Experts of a small language model.
Experts: 64 SwiGLU neurons an expert, 4 picks a token.
Training: a variant of SOAP for the experts, 406M tokens, 5623 steps.
Below are experts of layer 8 (counted from 0) of a mixture-of-experts language model. Rows are named router (the router's row for the expert), down (a neuron's output weights, with its number) and show model dimensions 320-383. Each number is 128 + 32 x the weight over its row's rms, rounded and kept within 0 to 255.
After each expert's rows: a language model's description of what the expert responds to. This comes from a sample of Wikipedia text that the model never trained on.

# expert 5
router [158 120 145 156 115 139 200 156 156 177 148  89 126  68 125 120 114 135 124 145 131 105  90 119 140  89 116 159 120  99  76 128 121 134 171 124 157 113  88 146 157 137  92 139 128  99 112 128 113 121  87  85 129  99 152 184 123  84  70  58  87 137 172 149]
down0 [129 143 153 111  72 104  99  54 150  72 163 143 136 116 110 110  37 125  93 109 175 109 141 165 127 167 107 137 146  65 147 137 134 156 134  73 105 116 170  44 189 176 115 157 143 164 134 201 134 133 155 106 123 106 166 134 148 119 127 115 187 129 138  99]
down1 [140 160  86 139 124 164 161 118 101 106 140 187 127 137 125 116 131 114  61  98 116  92  99  86  86 163 121 150 183  25 117  47 120 140 132 148 135 115 134 151 114 167 136 160 121  94 117 128 115 118 112 184 173 140 124  87  97 140 137 108 169  78 143  88]
down2 [ 96 102 155 137 110 165 119 144 154 130  64  93 182 150 107  90 162 133 172 157 105 148 152 119 158 144 143 162 128  64  91 178 160 131 112 121 119 138 170 100 203 120 110 148 147 201 130 104 180 150 122 149 151 119 115 123 133 100 140 160 157  96 127 155]
Birth and death dates. Date pieces after born, died, Date of birth or on, such as the space before a day number, month names like January, and commas.

# expert 45
router [ 86 165 119 174  81 112 162  54 159 137 143 183 118  47 140  83  90 121 139 157 149 137 126  95 152 130 159 135  71 129  89 120 103 126 138  78  99 113 174 163 130  88 117 117  92 176 139 180 111  67 149 112 137  85 119  97 113 150 116 133 121 100 175 192]
down0 [107 185 129 156  88 133 138  91 123  81 161 132 141 164 146 125 114 156 131 131 164 179  93 155 154  43 222 144  94 153 148 126 154  99 179 111 111 125  80 110 173 154 146  90 170 188 114 157  77 157 112 107 102 150 137 144 163 130 107 179 174 157  80 116]
down1 [129 171 107 141 178 129 118 108 132  70 159 103  98 114  39 164 133 129 121 154 127  94 108 159  78 103 133 142 131 166 152 150 131 150 110 123 142 162 100 199  84 161 153  94 121 155 140 114 148 170 131 110 172 196 134 124 107 147 143 107 136  78 118 130]
down2 [ 92 107 142 128  79 144 137  52 183 106 187 130 153 157  80 128 146 158 109 171 152 104 106 103  72 127 144 131 137 111 102  82 233 126 193 171 128 172 123 179 154 101 147 155 161  89 144  80 161 151 202 130 114  90 144 113 157  88 118 140 204 111 110 119]
Short mid-word syllables. Two-letter pieces inside words and names, like am, at, ar, el, en, as in hey-day, Sp-at-ial, ins-an-ity.

# expert 62
router [128 140 132 146 101  50 155  89 165 177 166 130 151 141 162 187 102 135 124  93 161 186 124  87 137  78 130 161 187 117  85 139 160 170 156  93  78 102 125 133 134 130 105  84  76 141 152 112  95 119  49  83 131 125 137 153 101 181  86 141 188  67 147 182]
down0 [ 95 117 163 199 135  78 142 133 130 165 112  22 129 107 123 126  99 102  93  91 137 130 133 200  79 165 148  60  66 120 158 112 145 188 148 133 139 143  84 119  83 171 129 133 167 137 111 143 145 119 157  93 125 124  43 176 158 107 114 143 146 106 121 187]
down1 [123 106 127 116 144 144 153 117 155  99 139 137  96 163 130  50 112 142  66 133  67 169 188 135  90  90 155 127 126 198 107 137  94 105 169 166 143 126  60  89 156 104  95 105 116  99 139 124 143 120 100 125 118 122 166 110 105 117  97 145 129 144 115 117]
down2 [112  57 147 123 122 149 142 115 104 145 110  94 168 145 124 124 105 170 112 157 105 164 128 137 128 120 145  95 149 149 122 197 151 104 133 140 123 154 149 136  94 156 129 159 140 154 148 148 101 157 103  83 132 138 127 123 104 103 121  84 134 100 131  86]
Line breaks in tables. Line breaks ending table rows or list lines, often after a pipe, closing parenthesis or year, plus stray non-Latin byte pieces.

# expert 22
router [118 157  92 171  90 116 158  95 128 154 194 156 118 126 176 113 107 112  82 110 169 121 152  32 123  81 111 184 118 114 127 123  72  87 138  28 115  79 120 163 133  89 125 124  81  94 138 135 134  70 109 149  75  89 184 167 145 101  60  90 127 111 151 158]
down0 [159 124 124 131  70  61 118 117 184 161 133 134 149 118 138 119 104 134 161 135 190 126 172 160 111 136 150 129 127 149 109 112 151 102 162 118 127 133 117 100 151 168 130 154 146 110 140 123 157 145 141 128 144 144   4 136 124 121  60 105  82 145 121 115]
down1 [153  62 153  97 162 139 127 177 115 136 183 138 101 143 144  93 135 124 130 122 138 168 146 120 157  88  65 156 132 127 152 195  99 115 119  61 148 141 148 141 136 143 136 138 194 116  96 128 164 158 156 126  72 154 141 153 169 168 143  71  74 143 108  84]
down2 [109 141 161 104 134  92 154  93 150 119 120 117 170 117 184 118 135 122  77  91 134 144  66 135 136  81 129  90 145 153  98  66 136 117 116 142 116 181 170 109 152 145  55 126 200 117 154 105 151 134 175 128 144 113 153  91 141 145 125 115 150 136 143  84]
Infinitives and modal verbs. "to" before verbs, modals like would, could, will, and words such as longer, time, him, return in narrative clauses.

# expert 46
router [ 90 215 112 183 104  99 140 103 124 149 151 124 185 156 162 150  77 123 125 173 168 190 111 144 152 105 147 187 117 109  90 103  89 157 171 127 136  92 104 123 145 123 123 122 126 143 147 164  68 138 100 106 107  74 103 130  72 106 138 114  87 153 141 134]
down0 [ 85 115 129 152 119 160 130 115  70 187 168 146 177 121 100 161  64 141 110  81 129 174 106  48 116 164 110 148 144 105 139 128 122  80  97 115 123 118 207 174 133 149 148  67 112 113 106 164 115 109 140 165 126 110  87 178 139 157 164 133  94 155 154 172]
down1 [153 160 132 137 111 136  44 161  90 170 166 143  85  71 139 116 139  91  99  72 102 108 144 181 172  44 115  76 180 186  95  94 112 177 136  96 116 115 140 121 116 117 163 150 193 169  91 170 124 156  85 152 122 102  65 148 119 127 111 156 107 145 137 144]
down2 [151 136 103  66 162 146  86 142 178 161  84 122  75 157  67  93 113 108 113 104 144 112  68 131  77 114 131 140 139  82  70 144  73 177  99 103  90 168 114 187 121 126 186  93 165  91 153 143  52  68 142 132 121 160 149 138 133 113 152 136 113 143 125 161]
Mid-word stems after capitals. Opening pieces of words and names like sk in skimboarder, Dest in Destructoid, San before Diego, Gr, Dr, mostly in prose.

# expert 35
router [112 102 145 163 121  72 163  82 136 145 124 150 102 143 184 164  98 164 106 135 146  97  56 115 123 117 113 151 143  94 120 151 108  74 148 105 116 115 181 122 168 129 105 109 146 100  92 108  91 120 110 112  90  86 140 121 100 172  47 124 130  64 217 143]
down0 [ 75 148 105 136 116 107  94 114 146 162 124 172 137 121 130 159 150 160 149 133  75 125  99  83 164 113 155 106 158 163 149 142 125 132 148 120 172 109 128 103 139 113 139 135  87 101 147 145  98 135 119  54 187 171 134 138 136 143 163 113 158 160 149 162]
down1 [144 103  88 136 166 176 111 184 112 169  70 115 148 124 152 160 162 114 111 189 162 137 114 174 163 143  96 122 114 120 105 147 113  99 149 131  85 152 150 141 189  93 115 134 111 124  37 177 144 144 142 114 108 105 113 144 151 132 111 116 137 142 123 155]
down2 [107 130 130 133 131 125  90  84 174 101 177  80 134 136 132  80 129 173  93 129 183 150 162  72 165 135 136 140 171 117 128 101 130 105 124 121 194 121  83  92 138  61  95 130 160 138 118 202 126  98  95 144 108 137  97 144 166 105 128 102 135 102 154  45]
Foreign name endings. Final pieces of non-English personal, place and Latin taxon names, such as -us, -ia, -é, -ano, and Oise.

# expert 12
router [117 129 131 107  37 111 179  93 100  97 124 148 118 114 146  74 139 159 119 143 127 149  72  66 128  84 123 121 123 159 104 111 119 162 199 125 111 103 208 161 138 113 119  81 137 147 125 147  53  89 103 129 142  90 178  97 119 121  77 144  63 190 119 135]
down0 [138 154 129 103  93 117  92 123 142 177 142 135 135  87  88  93  83  93 170 131 142 110 122 168  82 176 131 108 121 111 115 191  76 109 128  94  83 104 168 126 133 185 144 180 119 177 108 129 158 146 115  98  99 135 175 111 147 121 111 111 113 122  51  94]
down1 [139 125 151 126 144 119 105 159 145 167 149 149  84  70 102 105 127 130 131 144 132 130 112 113 125 121  69 148 142 186 119 154 134 103  97 177 140  87 147 114 112 173  91 104 154 130  85 159 119 129 152 171 118 121  94 119 119 140 100  56 120 159 113  70]
down2 [ 86 175  92 117 113 137 137 118 137 124 112 130 127 135 154  68 137 103 154 142 139 170 139 100  88 115 127 131 176 142 122 123  94 119 139 108 107 133 145 203 167 113 117 175 121 163 177 119 218 147 183 180 122 123 177 149  83 164 134 130 122 125 120 125]
Suffixes and institution words. Word-ending suffixes and pieces like on, ant, ion, ism, ist, plus institutional nouns such as War, Union, States, Association.

# expert 2
router [129 162 102 134  77 105 218  60 142 167 138 130 144  90 144 134  98 156  42 123 157 169 126  89  80 114  96 183 123 131  89 169 143  59 189 136 114  99  99 115 201 102  86  94  90 185 101 123 111  93 120 143 109  54 161 149 101 120 131 122 122 123 108 223]
down0 [115 181 103 155 104 137 143 130 128 123 105 124 111 151 152 162  86 113 141 126  58  95  66 122 195 122  89 120 144 134 161 138 134 146 131 141 104 135 141 141 124 172  80  70 125 118 152 137 107 134 151 102 126 120 116 110 121 110  90 113 151 125 129 105]
down1 [ 84 103 126 137 145 142 126 129 104  71  38 164 156 116 118 137 184 126 167 152 161 139 101 133  85 174 151 123  81 143 152 169 196  87 132 173 168 115 141 131 146 131 130 129 107 175  65 108 150 104 131 164 100 139 165 107 191 109 118  95 129  72 174 174]
down2 [112 132 145  97 165 147 155  96 141 159 141 130 179  57 114 103 137 104 158 121 152 140  63 103 113 151 171 143 162 156 124 145 113  58  78 110 124 129  96 161  91 127 152 156 174 107 109 165 174 162 140 156 128 160 119 156  91 148 106 120 122 160 142 143]
Spaces, periods, opening parentheses. Bare spaces before years or numbers, sentence-ending periods, and opening parentheses before converted units, in tables, infoboxes and election results.

# expert 29
router [156 168 103 115  93 108 215  45 133 161 165 125 128 105 166 116 135 114  55 147 159 178 120 105  83  93 140 172 184 140 113  78 124 128 208 129 127 123  83 142 130 148  97 165 141 150 101 127 132 133 107 123  97  89 137 131 122 107 114 132  74 139 113 136]
down0 [106  75 102 134 159 133 109 152 138 119 122 128 102  96 125 153 140 110 149 109 137 128 144 171 135 112 117 120 158 122 128 133 194 172 102 129 167 132  78 155 130 158 110 125 128 131 164  94 188 150 144 102 180 100 156 138 124 111 139 184 162 114 126  93]
down1 [173 167 108 154 137 101 146 164 158 138 159 178 125 150 117  95  83 173  86 133 126 118 119 142 116 123 137 125 115  98 138 139 144 200 139 123 101  52  98 102 128 143 150 122 103  91 114  79  56 125 101 169 191  92  79  83 130 135 108 105 164 133 155 168]
down2 [130 142 136 146 129 201 137 145 125 138  80  75 117 146 170 112 126  94 115 134  79 118 120 188 111 121 156 127 149 126  79 147 139 127 165  53 151 141 176  81 123  88 103 120 114 107 116 131 170 187 162  99  81 161  94 148 164 138  73 145 118 155 121  99]
Table cell numbers. Space before a number in table cells or score lists after a pipe or semicolon, plus dashes, minus signs and brackets, such as 3–0 and 117*.

# expert 27
router [ 91 127  86 106 110 101 150  92 110 147 139 154  99 119 141 100 111  77  90 130 189 156 110  92 131  85 153 167 126 168  83 129 126 156 182  84 105  83 158 170 151 110  80 142 111 140 121 122  62 132 124 129 128  73 123 163 143 123  95  88 142 101 222 179]
down0 [101 160 167 161 130  99 121 120 112 145 141 111 100 138  91 185 120 158 222 126 161 112 188 140 139  91 139  86  77 148 107 107 157 131 140 140 144 151 133  77 125 144 173 173 165 114 150 154 159 145  84  83 152 172 128 178 125  91 147 186 110  60 121 115]
down1 [119  44  59  85 137 180  88 119 116 218  91 158 172 116 147 153 174  88 219 137 138  87 172 117 147  97 146 113 126 155 119  99 166 158 144 122 135 129 165 105  93 101 107 155  87 171 100  91 128 126  82 129 127 124 139 203 115 144 212  87 166 158 101 110]
down2 [ 99 156 146 131 132 159 142 116  98 148  95  83 116  98 170 120  73 144  67 174 100 177  94 100 161 157 174 150 132  91 139 140 181 170 118 109  92  84 130 105 100 138 143 111 116 149 176 151 168 110  87 225 133 160 125  91  97 167  85 172 129  86 149 159]
Paragraph ends, to, modals. Sentence-final period before a blank line or heading, table-row endings, the word to, and modals can, may, could, would.

# expert 19
router [ 93 108  95 144 135 103 182  94 112 155 212 143 157  99 183  97 102 194  72 153 144 159 165  98  97 102 106 191 135 147 111 106  66 129 202 155 129  69  98 201 200 125  86 113  96 174 165 142 110  82 138 163 139  57 142 149  94  87  89 120 100 113 132 165]
down0 [132 127 131 145  92 113 139 145 159 154 168 113 118  66 125 127  79 156 124 135 123 122 172 133 153 151  71 104 118 122 157 114 141 132 103 106 196 138  95 116 181 163  96 164 149 129  84 132 112 114 103  86  80 151 150  88 152 110 136 123  95 174  94 126]
down1 [141 154  76  98 132 130 114 124 144 112 120 110 167 226 114 164 175  81 177 128 100  80 131 110 119 136  93 146 137  92 165 139 114 150 177  94 138  76 120 134  89  95 206 153  66 133 187 123 136 180  99  81 122 125 159 141 157  93 193 116 152 148 117 160]
down2 [153 139 157 142 136  70 111 154 135 200 123 109 109 157 148 160 132 115 132  76 155  96 165 173 128 131 190 106 142 118 216  96 113 123 115 102 121 136 181 226 149 131  96 170 112  95  91 118 148 128  51 114 138 128 146  85  90 114 135 221 175 157  97  53]
Section and row delimiters. Wiki heading markers == and ===, line breaks, pipes and en dashes in season ranges like 2013–14, mostly in sports articles.

# expert 30
router [114 171 113 111 120 170 146 124 134  89 157 142 150 193 131  94 182 147  73 113  84 162  98 132 131 132 104 170 177 158 115 136 120 107 123 113 111 116 153 120 174  77 122  92 109 120 126 158 137 146  78 155  94  38 161 104 109  98 111 104 134 181 113 146]
down0 [134 166  40  90 125 203 102 148 142 128 152 176 126 149 155 179 169 131 166 121 114 122 132 139 107 168 101  95 133 176 142  87  87 122 158 120 132  92 106  94 110 107 150 137 141 138 113 179 194 127 136 110 165 131  92 105 116 149 151 137  49 112 101 146]
down1 [125 112 180 141 126 148 173 114  99 163 141  62 123 199 125 144  80  90 157 176 160 132 161 142 114  60 116  82 100 130  96 101 142  78 103 116 116 139 109 106  66 130 153 139 142 164 120 135 147 173 124 162 137 126 159 173 127 129 124 163 122  72 160 103]
down2 [ 97 137  74 129 137 128 119 166 161 156  53 155 116 130 160 211 118 112 150 149 140 214 116 176 143 147 167  56 169 103 123  87 138 134 140 126 133 138 150 135 132 145 166 169 231 169 120 106 135 113  65 126 149 146 111 206 141 137 129 137 151 123 159  97]
Word-initial lowercase pieces. First piece of a split word, often lowercase or M, such as m in miscellaneous, ch in chancel, qu in quoted.